python train.py --d_model=256 --router_score="softmax" --routed_scale=1.0 --balance_loss=0.00406 --balance_bias=false --tie_embeddings="early" --batch_tokens=65536
Below are experts of layer 3 (counted from 0) of a mixture-of-experts language model. Rows are named router (the router's row for the expert), up (a neuron's input weights, with its number), down (a neuron's output weights, with its number) and show model dimensions 0-255. Each number is 500 + 40 x the weight over its row's rms, rounded and kept within 0 to 999. Numbers have three digits each.
Before each expert's rows: a language model's description of what the expert responds to. This comes from a sample of Wikipedia text that the model never trained on.

# expert 3
It responds to: Month names and words before numbers such as over, around, about, at least; also table-cell pipes and score dashes in sports results.
router:440489452570500537510497606503604439484512458525559511559454483453520533571505505485493429560541545572513547539545475497481453475500480511513428486471525472503464561469468539529498413528490486513523545530541505516434481490430514510469508490517499567514466512532483490491530500443579516526526497430474471480524526518466551504461476480539448552471541427506478513474473507556473506501510530541434501487465438495538464499452480481576457430403490501493476555510470428553486549542476528523502456507535432572459450454484550456455496544518449566512499474502482488471523461486532492524487430470563544388499549497457491493473544507523484546462473480530467494585540522543441411537458523488473459413515553489459534539485527453512461559538474496554479519435501413562442445507493570
up2:544524490507473449544443476477556464519504409563503469563470487533532507487462488533497453472547438479509463515548529491505459569513604552512546512475470521523547532500490569479511538517539561514455477460500444492511514415482574535522509474500566488460511440553513469460579510473519544524534483503503515428423539528455492472493563559449488482500470504506453509573451497498494459450521573518431542495461519464539570629536464512464399453465489455511467452529531483459459486512542502490479501482490461509413519515438471496537537544547432476520399489442451447496480481447524489473454496513522521462533449569461422548424510544527597459470570481478508528525481474564489482469474483537529494456434527529502459534492530514484416493541451527524536537542519529545457556489485544
down2:400480480487578491528510549554486470486464508517539437435514480494481585449534582513513534526476472554516557483499452476542447438502416459483494605511520577500512507530473508527484463484474488483549482509536515489562429575457475550552451542474502459489485435490482471492515525512468563501460478437452499547487531498532455515504552571531586459495486497502536479504501533481523500454508527478485502486512550518495476485551555470483393424472443476549516498483437483488538523492487509570413497523499519579466434550501540420511546544543479470492545506434478484493487500507539476403487459476617593460526472550522568556544545492526563517568536490487468496482570538552478487463541570500510548584474476511501515510507466462470506461479522512483635489526502513503526506476482495
up3:517474545563490485459462530517514517469445529491498477530604476492550481524491463543464480507471472580519422433543514508438543529530491412421516549441501477486528484522478560521478534570451514549404508467438455535603495509502542510462539447505471502476511520522498526484442485564520555500538511466469557616442389503423468530505557462573493455541427493507540499509452478443471508484473471535483484533491510481572406490500437564464511506451499521550533487451457478453469482438568393498497507494498564498467516485442456432509495536473463476495481531478459547475529473522501595477464535528546470517543518524522436445469523460571537473473488485534505490523520477540460565536537468527465499537548484523525450498507468482540509512538514435581509543495404510500494462498527500
down3:494439485480482476414495474498491474482512448474512495439528523499521511462528479573515479507587500509466506444516497483434511522607546510493506462483513493448491510575537540520450482606450535473464518460487543500528439522491415436524458457524427539417541477551500546510556538629467503503532521472497532527541528445509506499499460487475528518528511463598511479501502427507530504513561410541551561549552487493510467505531438526479501491532487583496541458551522528495505465576449507514481495481519529532452501489527455476487471480440467565568543569508448539532567486570504573542528438472478475489480576503530542533500513383409492503449491415532481515523484488471523507480491524484441542556463528499511480474564511442509493433551487461555543493459462485430502493558459457
up4:537494480543443405416524487500517523473501466418435485437467458477499523546468547486501469481516544522488505508459457426531426441442543511509540512476527483478506458539431501419550508410516491483490497509566506540534463513525517466514591456434516484522541527484499557479510514473548451471591574540541456548569504507501482501537467515504494578519510478498579488517496480408636574478461445471485570499553502526496460489515383513481447480468483475529498500503554559541519470482499513460554490506539482529522502554455535467510534475504607433497530536564488498490534452553485560476506524507511575554495453489533494414481404524492540556517431538500529554491508468460487473453514504431521529466493524542509448477541579453486540519462464517535492460553516472480522520513506501
down4:548510454491454519478475545552472519497484449597515413487517511476519547560512572441533551496579489542451417512490456531506515539485564531494512519521449442497530460504449509493479482457532545469553578472455450500515504493424559411476407523457528435468546531480495499539472472498366468466477479608548514459482486507521505533527530571515559491519487484464539484482511433530561512532505444515455490508516500487441589454536440533467446544469519543418544528523506525471544558520428509550492471540511517545456523520459526480521522516540542502512508523465506528437460449460445491496535502459481467532570443524490521478489499526500535590480542573466561492467560449547519541430527480531609492503522474523517514513533529526492561484421463565494538557526478555493494496487471494
up5:530514495413427492476509484573463491495506564505472553458548441601532519512523486477490560506506520511501442482496462437492480502394511547499513521493526417526532522528465416514534525544513461471503546536429534498558438563447527486522496560495463484457547475476487540516496534429453464433499567459460529518482425511415539491525534514542500605529498517514528512499518519466518501561544390586551471467489465445552452502535506452516506526459546480457521537475503517521544517578517492480515482430497494543439483482527517484503520440492602522551503514496513557519554529460423474423451466505540440528508446527457404478490498501528534523492459433469547493546494500502528469471556519484551517500476535591577520469496420508512532499585492543476483436494471489553522448522454472
down5:479496486498469446498524504526472491496579440515523467516467525469477477521513505547550551559506543467449485373403472566521484584493528482515427518551449515532428468514466563398466516472483497552462578544441508507447468484541553561556474438513504486492541493436508482520455514510454494453496588525597477511520526547553501534494548478547526508526582438564565440546479522495494506444469471519467478491507477479600468531513493493478575465537496442526493540515463520526463471448469514549527555429576465533508499454462500507469547487415463469531543514465488514476539512497437468527498483532475460493493454549449565455551530509562482552526498417455532495447511434569446479502506473475476605403435523528504501512518534506427536488473485477479494485476470501488497500531489484
up6:529506565482487480418529512531488450513492568494426552528581488460547469502516536480522548495467562459430466511543471439546569471424450490427511492423546460455448548486556525544523571440518465516499486523535428504482486504549482539509520489469471528440539511458508503520544568508498423418455515514408473513502528507511456482493472537467550503484473486454474482489429503478514497518494504495478510526406527514464521445569472496512493507547469452512547499490467460538471485495559531455508553521466531529486520537449507436556483467628494467556441532521452497581443512522486536480501531467417499575429522480538469541493580544537526481433461486493493493556524470452562550479596467488546464475487463540505502504577523452505439450506434491486514525528538564502514425424478468
down6:506452478466508499459490492529491551467489502493533486451567465555536456488504499463454532499533451535515456512524503491401470490533443461554494467501549524512528516489548486589500557467513519451526456520488477546479484534486577420480466523494544480529523431505486485508560478539527379526537553447525468439474446546511485512501562424482551517466475485557512519451457546476547447486470528526465514486432580527440523466524554554477516513489562467508571463466477422493510516490477470564554428553437511481498466507492517466550462519482532498510497531561436545488494478578481477505518489474553562494487455470454448487475461557551466511479467492493516582435614477429470509463478466524569430446560538544430485469492428478579476518457562540528578572444483449531547484503484466
up7:489541535475482514563523534537485434524386533459494537463437603568479456467545465450456492512476488559457490490515481563459447529552495445482535465465551453506496557507550527536473569551548499478553467528536530496452450492575528501518449493489528555485527483530545539477536607530448487440489448487469549483509463535449410459536528539423488491501500472529516461467430467516579606487526464491474474478554507477591501458490493404523540486498526457500490490501473466513460445469529513470473480454454496525501495465462497468510502510464506545572528526498511495534536477528476502561562505446517476572534528575457567548484478475537537448517514493487572499542521535472437447569562528523434489517530516480516512480451566534485583475533498564519541434523495531423520575488451467
down7:506534522517478478491499549581421449486505514485440493467477564542516513552490470575535517534466490464482471497560498482576522521495509462437471535461479506526481511459445488469474561483506472492466512472462496469482555504390528542539535511506469518470470473557507488483463486495538556540373519514546485428469480485506500523475418476513484532485450550490497537503455501482458550529541495543438519542498511555471420458485511492481492513512501546459566417488487549506539423462554518479494400530565418571516515539460509564414530535449549501556481440533506419474461508499517496535466546537550427519589429583491447511522572504488545546437545476555527529509513552489497404523487500472381482468519497485467463522461451494566543443545492530463531499485479421505525509496481490
up8:485496481517460499522550468390551499461529488587510502492469576580481524485503486605550516517495490458530501542495514526518514473459519426497546487532542505481498559500563441488476480516511540547485546490486496564552526519494517484521477544497550532455483434522550458501533471511536517457462494464516534571477484455441541468499521496571433499459460429471482550543444511539502542515506528509493472527525495516522463498566474437469417449504437491493460527535522538546503519551552431492479531480509525512550510502494497460582481455595487446462606475451456527562517491508502535515500476418539566538482477512571509499529449561460535507479441497454489553528474445480484474516522566476470494482462516486588517583549462546424463494467507613511510491447424490554567503380537556
down8:413455464568487612469497508460560483417488470508451500545517433453447542494468459512481529511498556558499471507543440536497544379522512518527551523495531501530456540518558496507494453480478493560528528493552514528465527557527531516436489478547533471544522482487492494471492534503484558475572518510477543524486439591500516584512521569472571526476430484466480515466572515539455493519521496511510456544487506516480474563525546490550481482468501569476493476512501411477484513409508603440525520506458511475481590536483545501500533588514441541530429575498491538500428513524489525513481506438527450561449521505487500491504498431458565479484536486519493510464500497495496450525540500493511424469510491578464434518552530452428409531432479529433535559480584540527528477545493515
up9:482462490517452536551527437476518509502452607533405541531512430516494506469491488487537494556510490562543497547469571499509478499489474459516503502441446499465526502519494522581546487571481506449512525499482507579477504514547478506443476530458487510485528565459453507515471500450531550485528499503455509510524499515557460488501506465507459532542487541535515458508539468481543511519449479468563553471584521500476497530432460588506480518542467538485519528533550500439511532469486412527565552492534500510486513418502512463471554495598503479560478513499428471524538383495499511402512420477530457417485554548521517473491368481565587547495357460516558494586538481476458551539533518497490511441448523481515548497531546492530522542502520434541493498453521452502454520524469502
down9:423511512514443492540513497503523477441545439517444559431539503471554451528405545565532514517528477534518441498499562510448489462461491481493521465449513506524520501460544560495494555471567553450505527526473471494580565526490500458552555492504498535469523483500484458525468454456577559461486468487478602516463532488565499488571515527486411559500487472541465452561516522415519469508483525578565499555451480446514571562512469490520503502471449507478461514492487399574467550490501464419468430420418474467474513506510548505494513485518477527501495587507560486471508389542469552535482517517494483520486552545493505444513408511545544544498529513487553546463515481472454435463536454481506509478470452459503520500512537470485452442421498454523534539473424491565517509541453467

# expert 5
It responds to: Commas after place names and suffix pieces of place or personal names, such as Porvoo, Finland; -ville, -burg, County, Katayama.
router:430458488530552465517487526487517558503514495497468471499524571531446459502505434557464448560414546487449513433446502544443507460529531501565518537488525505476516555435436510552529537465504487447507460552452552488522506522482545460583522460523467460453555550439543541566523574534517465470546491531499436470468564576447508537502558458538562448422536521542463506456520492511470437449579462488477603520519550476536423478463521450483522509435440515462598504531485510477507515562523539526486514424455554481530483471506508460477539550555531527499434544484525523442491515543435449511534461428486423549468543494452529509504508520415510503481475473571536441530503510540499467455513577554514507518488505557548542501504546517501466472441495467512498439486547474512495521496427504
up1:514472518565525446552507526430604604553494485436452443588518490537538435498471511502514505500488479472530506529531449552532523548488521461434503546498505486553497505423499515555529456536416520523527465507467470484542536537526456476489524461594489491458449493492514415496443527523460479504489465518497539553464478500515523495595469573480477506546542579515534512489414476466488431466502495450523517559503513527489532485516557437432517509498518558487514554500502464507525454494490526521526535448489471488539478487500439493545519500497498502424536509477470531487504523525437490501563475470557482401484485543512447518361470438494470549512463458427529466506550474444492449493592474521509475397507415503498473572484528502514511570502500450442504530488464502565511481406451449
down1:437489499461502482511507521467451470464436547476491505457491513402438506533455532518522470484466489457549477520432440487531435488448454449550546470513528479509495559470570548463506521529483570572424489488454442470460499515450441513422505503502512443608492514485501511524455586496500466481491402458557469556525554518542478478531461558453440530465516410511521510480533601509492558461500540485461472434451520420517453471482460473520514488518530513497503440473491494500531559516535474472453440479490422504490522484545508500513498527437556529487625494471520463508530561496514554565620471502448434500470569468466461449523481483462506531538489488469621468514490474497467486529520484459511539522448546476559474446555444473493453449490489544502482507514513517474503531561510542
up2:479528457476461455491495581544533549511423506561462530490520464481472501487567530509468533534486456497506449456548468491505541445468540502348562542506549492458483526483540504354516497566483483541507556525519486517536493479501523495503501527573479518476486455425529493532495475551521546526466504464477519509423494482375528519536530515618489526496464534573526516513469467455531498489505552545500457486462449426524455457551500464498482485513525510496501459482519429423545486463515467515502539478512494476519502510463488533497528505508480462511545475392468464477575493537468526478528494481470469509529515573483435504491511461528519535456468460487464477515442474484473465527473470487519476519468542427514431512458480375504394449517415503531477455470485524458640462516531476
down2:442432494521468448477477446516543481534572454511496493505587511452488550488524473474504526461459508534544505489491456504468540468468486539441519476532538528395463443528424529488499424507485453469497486471505534481424467558513467512484441460507488526535497488503543547529507503443418586526461492511475495471492498538520446504500644555548478460532524546465533571468530516493559510563491530522524485543542485479483505464541460594555605502517515557519458567442486560453504475576502481522492510532568485532500520607488481510494509535558452481518433485507497478531481471506535437456574447543510507543523483475471473482538443528520499473508449530499390496549451429458497547457573475476529505529426498535536460446479486579456545552557527496523555486569490537517469470471459465
up3:502510538523483425486489469453490478507471441501486609457536529523479521531489519557478522498579518524475508536487474488499519515505533511489467493491511541476458453489520476470523519538517500468524538531511440494517475484442549468467523447439498501436562447556483466638526550495501457581475472500449428481487493564519519493492532524521498493467480470427502473421455470495562460547427488468468472519461533487463576513492452578449475531384508484553508527529486506509504473480562578472535635481496482544499460498485495497542525474527516489546446585535472514526486472472512494466527538530461545498447418480471501499517525460448547472502531549499512549584563430559460490504570503532585513502448546502534426509523522550497533479568509432527502505500411574422585524550446490
down3:457524480460535514490536507523422458477574465482517517468535452465493525543573497480521569485476555454584553517460441554511536493441545453565458528495481434427512479579536473578613499543462550495479486507552536528513486432545468447518494553503537591526555471480447479536494540471472577450492420427513459425512408531526481514475483509481493501517455504472542441472517549496459460503482536476439477535494492449478479481506424527469485565449521486562458435498504485559469490482420491466490510564495500539430527495518541519404471525475424521470503502465486512444468558504541496523497529488545486497511514519515488455486488418497520533525562527513512536484465509439460458487535495491505521537514505473405415474478536507508517571397541558455474525457574525451479531515471455
up4:476520534532479544515488534485456433558487470502496536499537483474474483405450468522571547587470524618460489506465509469464524456529557481536511520447441575433481501452498488527549527523530520479458472513546442481566540462522544477485455448499518468488499539468518535607472465493512493556485468462494507435482446507374568536486500471596538483484504501454520502518484445502469520455521478447489542507570467492447498444502399517463521510451485482505493526412538452471451395508546478495520590523556569533523554530455538519557520548464412480496453478544538552477558492539539517483467443449438462510503479535516488596498508470507548517521473481462527448495500476501518503495539503475504532442496477559484468483477564453420505465568486507555473530587518519484543490478526463
down4:470463466535516481552521425446543506496470476475478470547513493488492552491566450502518537506477527447514510507546545490461572487416515484473533490474505522464459499457557540529484459449424460586490614493489520458432489520492510496510536474511508484537529500457506527454478539496491495433577491503447507456534439479591461563497566402515550548476520566518489543509492529466560503536526483440491443468611456433608509523522496507520507432564506415523530496482414420498524559477539465562459508544495497463548486525521491483460553580508539518568401493507515545386468461478533550487467494481495491502491509539464504544565470454452556493507487460470490376499529528485480453459466543460474507464467517517495534505576531530470469500538517465524493498494537444511530476520513460
up5:563499594512480468551474567534504519487495528523550435519467593474458487435541522531507439513489465531524555482562520565524504472467496433497552436540367459543423499537492424493523449488508543503444515465500514540502419578460560505501417571470517592468481437446497441529498427493490523514502584453550530493570472444462510544546485475525533488479450507505522515524471495552477549480531483464473533519508512418488556479515479471558443456544515473528516405512491482488556532499458432525606558530524587517509506461501471504512481482553570553558553507399475486448441463508482469497540469422527513535494550559522527541535486564460498491476529496518540470526530457509499507538459494523492484506528546463504466478568513471526497510528489522493461469461504512562500507526501556
down5:494508576444541507461468480470467444473497478468472456545449500423536535574447517544403489524559512442481557564491450537505472483464493515544481562570511472467552503515554447516488500439547490536488512516536513516528527522535555542443474507459502414510498524515526460519522530488479496505461506520400466546540461470506466465526487549454548475565529498514492466533497482521518461536516482619446526563491515504436549481506464570480533580539504527429538472549475532484549557515492579487500418526525492507514474519388476462526479477484499466495434559467505535552434482524537504472516485458458483581484420456470518432432546486537433545454534479572504533460532453479484490472547463574582497490501527514434444467501496558471512510515536505464502504565491538516393539456534449
up6:511521488506472488469443542467538485505429464491516474426527448492457486469459536483481495482565523550459497455566473536513547485484481458511523472473443538531498412458456449477526512504480470560520462527482476480510506448516479450488576516432528549463518518501468556434450485424455470525433453548540573470463550481532467503557475516520476537459493474509595446439431502541584469521416523450543564506482507526599536499499477531433426514516501502512482419506569527493488522455531507542552514503498479480520458404480572509524480494454455441520518522508552529529460476490534395532534553555501571432422448497450494598447516432497511601499476457495459470497519506500463525537481511530578506466485526481458516550570560505587518519546502482514468493461487545478535535528479504
down6:479508471477635467530490511461469571517499471533528528531527504531511491480449490457490464421458515516511556442530472564482519378525456493497448546500421471502445528461498453499540494433484409405495477523481490561552498522518489412530501536490510518463548453455584546543505443493427524495512523490545445478514543458455524592570492477542533468551505453468558481500490443520486498482499535519520542477468470460501525540434418529507472501505414485460534489530434502546484574475506519475491538531539518534531470478483568558534473458528476557451483469484558540558495567493505487479502505525489571543474480515473563515485443518539491520456519548500517478472515603522545438500551502469489510417438489490519573508525566521565465536429517492466499520565559486539441505510546428
up7:463568565529404467519570543484498461463539534527487479445586471429508538497462493480475527508520455503504409486478548512495528554459497466476461438529438546445513510549514457516534548546495482547458519467483492461528384470533451610454514536557473433443521470527524477575479449454469533501473531540481485450476516491548532458473427458482520504488544517514517400424489420471481580555425530518456508547510526489519554493458433487513406585527509553560497544467468504503505462458504486514491530506549517461447487445509488522436465483480498446465469542584477474491512399460469469512490447564464519503455514514515549566524469505490446501487524499479453528589453499500492496516465497503544439513524584518485482487518475517513464430557505467588469481519453532503503544508505496
down7:518467511440502501513520435482489510504551496480499580426481415539541496532471537469509518426508463515437547528484522500497493532510584525444458524472553501534473548532568428532456582483503549508420474440535488466467463546570440530438579483509403477553510474450563502531510501484506515528393500510447507481527453484466492452444495544474466519478491471470537506497435533486463520510505465462554375494516575503442507480508415512554484485526591499450491459497533501485440426516461512559522490514577462485462473542570450452561491449444582520500501487462536469460508496496405520509596545524475568494469478509486484428585487497514483510558445425473482536507436498489523527508515510498498518534496537511453522450534480512482515520546481521564538487489541527467530459495566541
up8:478479573569518539561482551537530568498459540560469537476457483500544500510500458495490488536443488570518523496541633469539481504482541529529479514520399541482524538531492515521547473500490450534518529520486486449507472393595427534437581529529581570428503481456484440501570508471540581418509475502588584514515492470499476495463519507430534493549509525485499496501452473487506537544497510552548517535495481482590493481439456524501490443514485546494526459415532475441499464475537471493569513458484511441522460483506495578404518485461455516499482507520548530460534487476564521472519499519505479486472580508504521539496482490479472528480459547495448515547513561472493592546461586557505450513552486514516541483551533467474476523510502504522503581490523575516474598548470495
down8:538516432563539489439528508491438480520472511540535454516505550554534419500476455477452497495474465512487432500507473526424527542506485455519469470493516467470539576592529436571527516522485481461599486552540511567464507539505448552498485487531513475507499508505543506455508544423495456559476513506490474510535461504504562522488396413427486503476488575483478503501480584448488463431522544508515480531495495471487478458524466480414458465532432498518536553487465500507525567484491515586450438456440522505514526584497493485465441491536619484437498533514498496501462545562482463492497453463525448459558494495537533508516555576457492485565500490555531483501506559518531536518437479576426519601553529481503430538510503441503531447491529511545548464541514473460471475593538478

# expert 6
It responds to: Noun suffixes like -ization, -ability, -ification, plus digits in chess moves and ISBNs and fragments of foreign names.
router:568446371483573543555568495467475458548479505451491472498444509484451533464430519456481493480568474416490548487525462480461472526508450526469486452529571522516505487413527481454476486489548499496497536477461529487527463539501550475493423482470558465555450478467493484566505544482519488545531484492571561538479552416473569459512507520554511455520502507562497459434462529431535476469484553485558548520577526501512492545547564563428522440466564460418529465470492510526511538514502518496487448468420480508557423511507560455494515446523408498504531523431443432490535470548449417484484497521493554505518468516520469445500459505556476523453508499462494475476464495509481504448502494534512438569541459437456499462450468533536474516462472490441612505473482487506455476552475513
up1:565564541507501466468529513525419476463575514500538536512531542484542432517424492456525431506580454501527496502522463540449459464465556491458446507497512497548457515556480507575552497504438457492503514503435490490546463579474455525422474564484513514445542517468507449507444518454507467431475500431484407412511451540412511510553429522457506564458486442435487477429400472452433469487484463576506500541461534467517559537456539457502474522510502541509513508468550491496467509542534521467456534504504523480484495380466529573473487526552589478564576462498473407479478507531485430466537534523517493500491549527539493450490469461487477453537480485513529577534507462503502543485513555483537465553506468480508480537472486461562450496491458454515482478449485563533487460443495537
down1:484544548535459471596497540510555430490501471532491521501505488556466436430478440481463519457481452603488530530484440554501440516527429562529493481511505530498535488481562468518477502579449475457477478499483493491530468487465463433501479541526516530470514513458492437485447556565495442512519512498468486519495509563428545540508472526491487590533418449458524502518405562436472469554549448499489520488552569529485498534455507447506495406499440539550519516491505477471433536483556521492454491529398532415446485465543494487459487576492550452531517561585473466452501539485527475574497493542456527543476490546541484503515493461545492493534558457495556479520554465545526513594506553479427512590468532531551502546469445450464480497551542467487442463471472500455508475554520531
up2:565506474509512493530487512469535544450507509536507466475482536539487538498530552556514504548489506451540484507462562474510522537504449452487549495510446477498473463539522551561564489512491531486483535495566494572466464534480517499446512475528483516487536534557494497487512506396511561507477534522435503524481490524473501450501486554498417435582498524461474445490488418583568538454477479573481443567426471498459508581515491427506463437505471478527495511583511537475491503547463471511515480493531495481512549548452463592506472532480483546518540476496541484569532508587424519457513558462377456507534528535511458483470525506495487519536530453553507527565508567496489441556549520530435447423518505489494474492537485429361446509505481528500416472617526530446562528464525510
down2:413446548532557550542456528492440533532472535461445496521480500520498537490545467593548433520542491485458451415543526421530416517496463406549516511588423497507519452497457529509564521491489497586546452446453517455467551489514478479500452452502500485463475438485430533492487473577452529515464537569500573493452478492531470499519586462497481499494488472475480485525510484482453462517464436486552501548514487434441548489491526493516486560577488503433513482446491442592552475512462474498522452532453534497473434489485498491492467546488507505470569527533529475576519469529524487447495535515539525505450451466498458487492433503419498464478499450505471542475561516456460542561536535514491489485494520603439462613473496493485473431558509419467523482501510556502499491551559472
up3:508477557532460458492479530518518582493479500566535492535436446568511507491530472513467516453452583525472570506479557543490562503504472546540520478482434526530497436523490533465532540511482534534490462526546438502501513483396582480572495469535426548494583484508528449532459535549526568424541494476457509531512515519482464486500491495517489461478523524552513477551445495484499529503497573493553538522475442459531491480567473481493495498530511496500452455441488426430538454546555482557564536467460530441494513439503451479492509540538501530428419476562485517486511531531503469402513507498493453504446492599500403429517485519573479511473561473517499473549495444424493476499455465468483424454477516549564538421442462498485523512527491468502409528601516462563515500534497434
down3:496483422433509431527583494488543497530505495481576559526428517561478571444526504495496468489485531457457546389524544541550528494467508466461499521527537418473478510531516549451490523524480529401464483511534450478447450464506506455472521409484508556466507494530424521485553484586383501479452487442466504477485549510514480588487513576437506510495458537536512545547464496442502498529524534496499457419424505463472437435524470488472524554468534463519533480493490559530449421442570547458592494484480474558503499533461516511505482500451508443481468479511544509488450547488503459560473510505525494474500483508497453496509500492494566393501406497485412457489456423479548477487501449495527558476436471590470501495509575511529526477511521479497516457497472497542494501470463546
up4:465461502556526526522387486449519522515506468566527526446455517548457483514588470482489502537545496561559502489471528532580417504503522552519514550517442505455446508494427546484435583502467572521456546555432460454516535535495452488489491554526488467394478561512518453433477569474446495508506524477563518477591454491488526453551501527439563530555483486505542514498469511422507599520440497527508459492508529505544434526469530561462524497470448478440451478463616568472589462451482434504530484536467497519480524493433489522507585548582447533501574462425510504468485464499453503459452494445515495518493577565458455540521526524494507474476491541458481489474558555511455520523458531498528499524503508485523507465459498544477504487524448516468513478494473511459472506519450545
down4:438521510545481425510426557463526469516567472513504476453508520533593464452558528563488528472560491541504497439496602511492537504574477467460439483559500510433528493523559476472506515505502478499539533488511469445559485507507472437564557531538473532423456523463489461534550493488490462524453446533512497509481459538486503494489494497534489526598422532491511499452518542439502539463484500465506416507545511495579504491417514467468494426509532574529525461514582526499493402517476479645502514548469551526456466549484499538456495477409490497527460519501534490458523497478478522478583570512441564535506492496506452479524514500510563527483458539496490489510539428489395596472481509518437514578493456459497550544405528493495548504529458546532475539478518499468537526527523492
up5:475475532500454488507513485533486500498514508545438569484580511601494495539511537500490465505519528533510507568524523449449509559507489467531522490514477447479486547474547458564474427537485498482496562474549423586449579523583483424554514487520511495470541499566456494449532493429500493488551520488458464457536510518496433463443546525483528515502558494425485488490516487474489485559522516541550455434485489475504442528510522491478483560496478515589488456552526508537510428473551398483501433421483546588566505522501479512408538460515555448523495488561486434533531505449515460421485474447454562479545515502463515562530533563505494494491473445503477501486582444407502496535509564467497431504435514493500380474459527472510530418508443499529483493418510496487487506491457553
down5:447493545436426542483533541477492448497476434509534536440558575422549446463531545552476447556479527538487475529454453561564502482507544472456533523520491478459567457516498390511489488605524501511524498446495442504499505438508480555521514542395532508512502477494534477461497489445529493561510492491476483516455457534466467495542582426495506488454550507527438448499502474485445545495510514514565450488501509490508515485500549447518427487523465498553509553524573430495518540508492461467455464463506531409476480537475523570453466537490514504447453504493544529479487488567476548438558493567496521525467514463554500475502512538458513510552532502484519483585488470448508531531551538476477502521452579492528441435487543464463468552563550479509496395482487462498590513535538372
up6:483488561523485474530500514453457532512496577477530511470471538547503459565519484566512438502497456472562509500454589526512479499448519503558499476484480509501519512572526495466515516488519475499393503565545475513539504478551464525468521498414498535470500588481530506506526491551486499543560535433519497511526495498516462506451471568542478495521541463432534587417460511478506516510462481503564463434502488467526546526501452548437433521436470472583438543539505458483523501515491461520490565488542588452506590535465431506479487520498532392535524484460468436533491443560514510553529508488466566499553486509595501523404528452461477458437464463454510416484576494496478534508446472498510482470542491459448501551573609489472509547559508490592468473480475496501458465455451511
down6:534499534534474515483509500505526505500485451494504536495430535483491494514486495520545429445533436486524533507505514456508511573444443526536469507497433495552488513486527490532568573541558475491626512499421470458481520501519575469485578516524488410506492463438445395506500438448450504519543504449561568501489508479526498454507537560463589487437500408549465519516440544495473480487464505511509444468490512479439473451515466558490514503505450460476533510461554488507469452437544476474525469514533467438478486513485475536492480495494489470558577580504432443475493523459499455471484499509536558496499473450535469446527460592476465517398472660491482545468475491511441465500486497461559432516524496432483554496450501453529570473531496555502459484513467486572492456544446501
up7:521483516565493497474482553484407514463588515505430459456476436503543449492464486502519462514548504513471466450513464480521494512419490548505521495538452490554479523548482529507584480484504521570464460535501474466524465434465510578545517442453513516510455496484537556566472563516529525477469515515528520430473527524522436523534475500520524582587475503510538446446492453462507540524533518518528516562558579471531463514421548499468511593559484491481438506491449483510479474449525523560506464482536487484506422445512436460503561422452605494485492501569559496517492457465500492550486486480541464424485527449455486564481486493516473502476466549525462551464497449448483558529442551512528528472552495493489446450452538540511480507563622449582528444499494533463432469501589516
down7:569515506526492497501463456572579473490492446513522487497468509583569501512515437433527565589474559510512500460526503520516581528520557548512495468526446508571472468490613508532468595501486498503462547544494444553423557444477513504489466548453561496513544525523532434549541506494461553468449449530495552492545475541526518524500498477444469431443549436491501436574479523474508549454505518402481456525479546519424474496526482485441502531480502468475490416564459514515511533501525449481479523473498494466528532488528484532526497485400469451470496475521529536493499541487532478470546535459585493473544492524535468472473420531433473471512504401530521526526489439437532534429534417521403456474521559528474506504511518472481557472507503483432482521488474530509544470444579547
up8:583524507498502453496500586584558433535447575496461435588551563494526548540498408579478473513482504582468509473471508495493530490482591504501617484476533487514532501499473510548550507552494614471466461501547481595498542481559483491531494409484490509443473539495554462517587502547518467422463552517443451508508505422442516498433524456464529498492493539510534479437500454503442491479507496530500481490535440513505446453456466522502493571512479451520556538483458439523536510529501482479551563465509496447436484497471453475542448565561516420500531508493447520508560500511456522523476487491534535542433482549520435514484478514500558476551501463544497507521499457485555497450537560564444515482499454590513478532469477527456501455480473510509482488514473471486510519461423439
down8:460548584494484568493560543574361446487468542440502485566494530481543470506479525556494486549505466518491488451537492502583477566538446434451495466527458547496483527524468500565460494542562516589439499426504520499544547463485491510438501461489492542491441545541532518532502532575539462588461486473539590531544541522443530523486480489469517560474486488479469491515497562479410546534522478523471529498444506489560497476445504521520457479523449552531471505553409497510521457496476523533518511550501494445476490531457571564528553492508549489538458419480501493454474512445518591623483437592459518522535489465522555495489516399511444521535565519519492493532502560570475526528487463507472488526546528469509512481549492507497509458520503530476552555483491440472506502518495552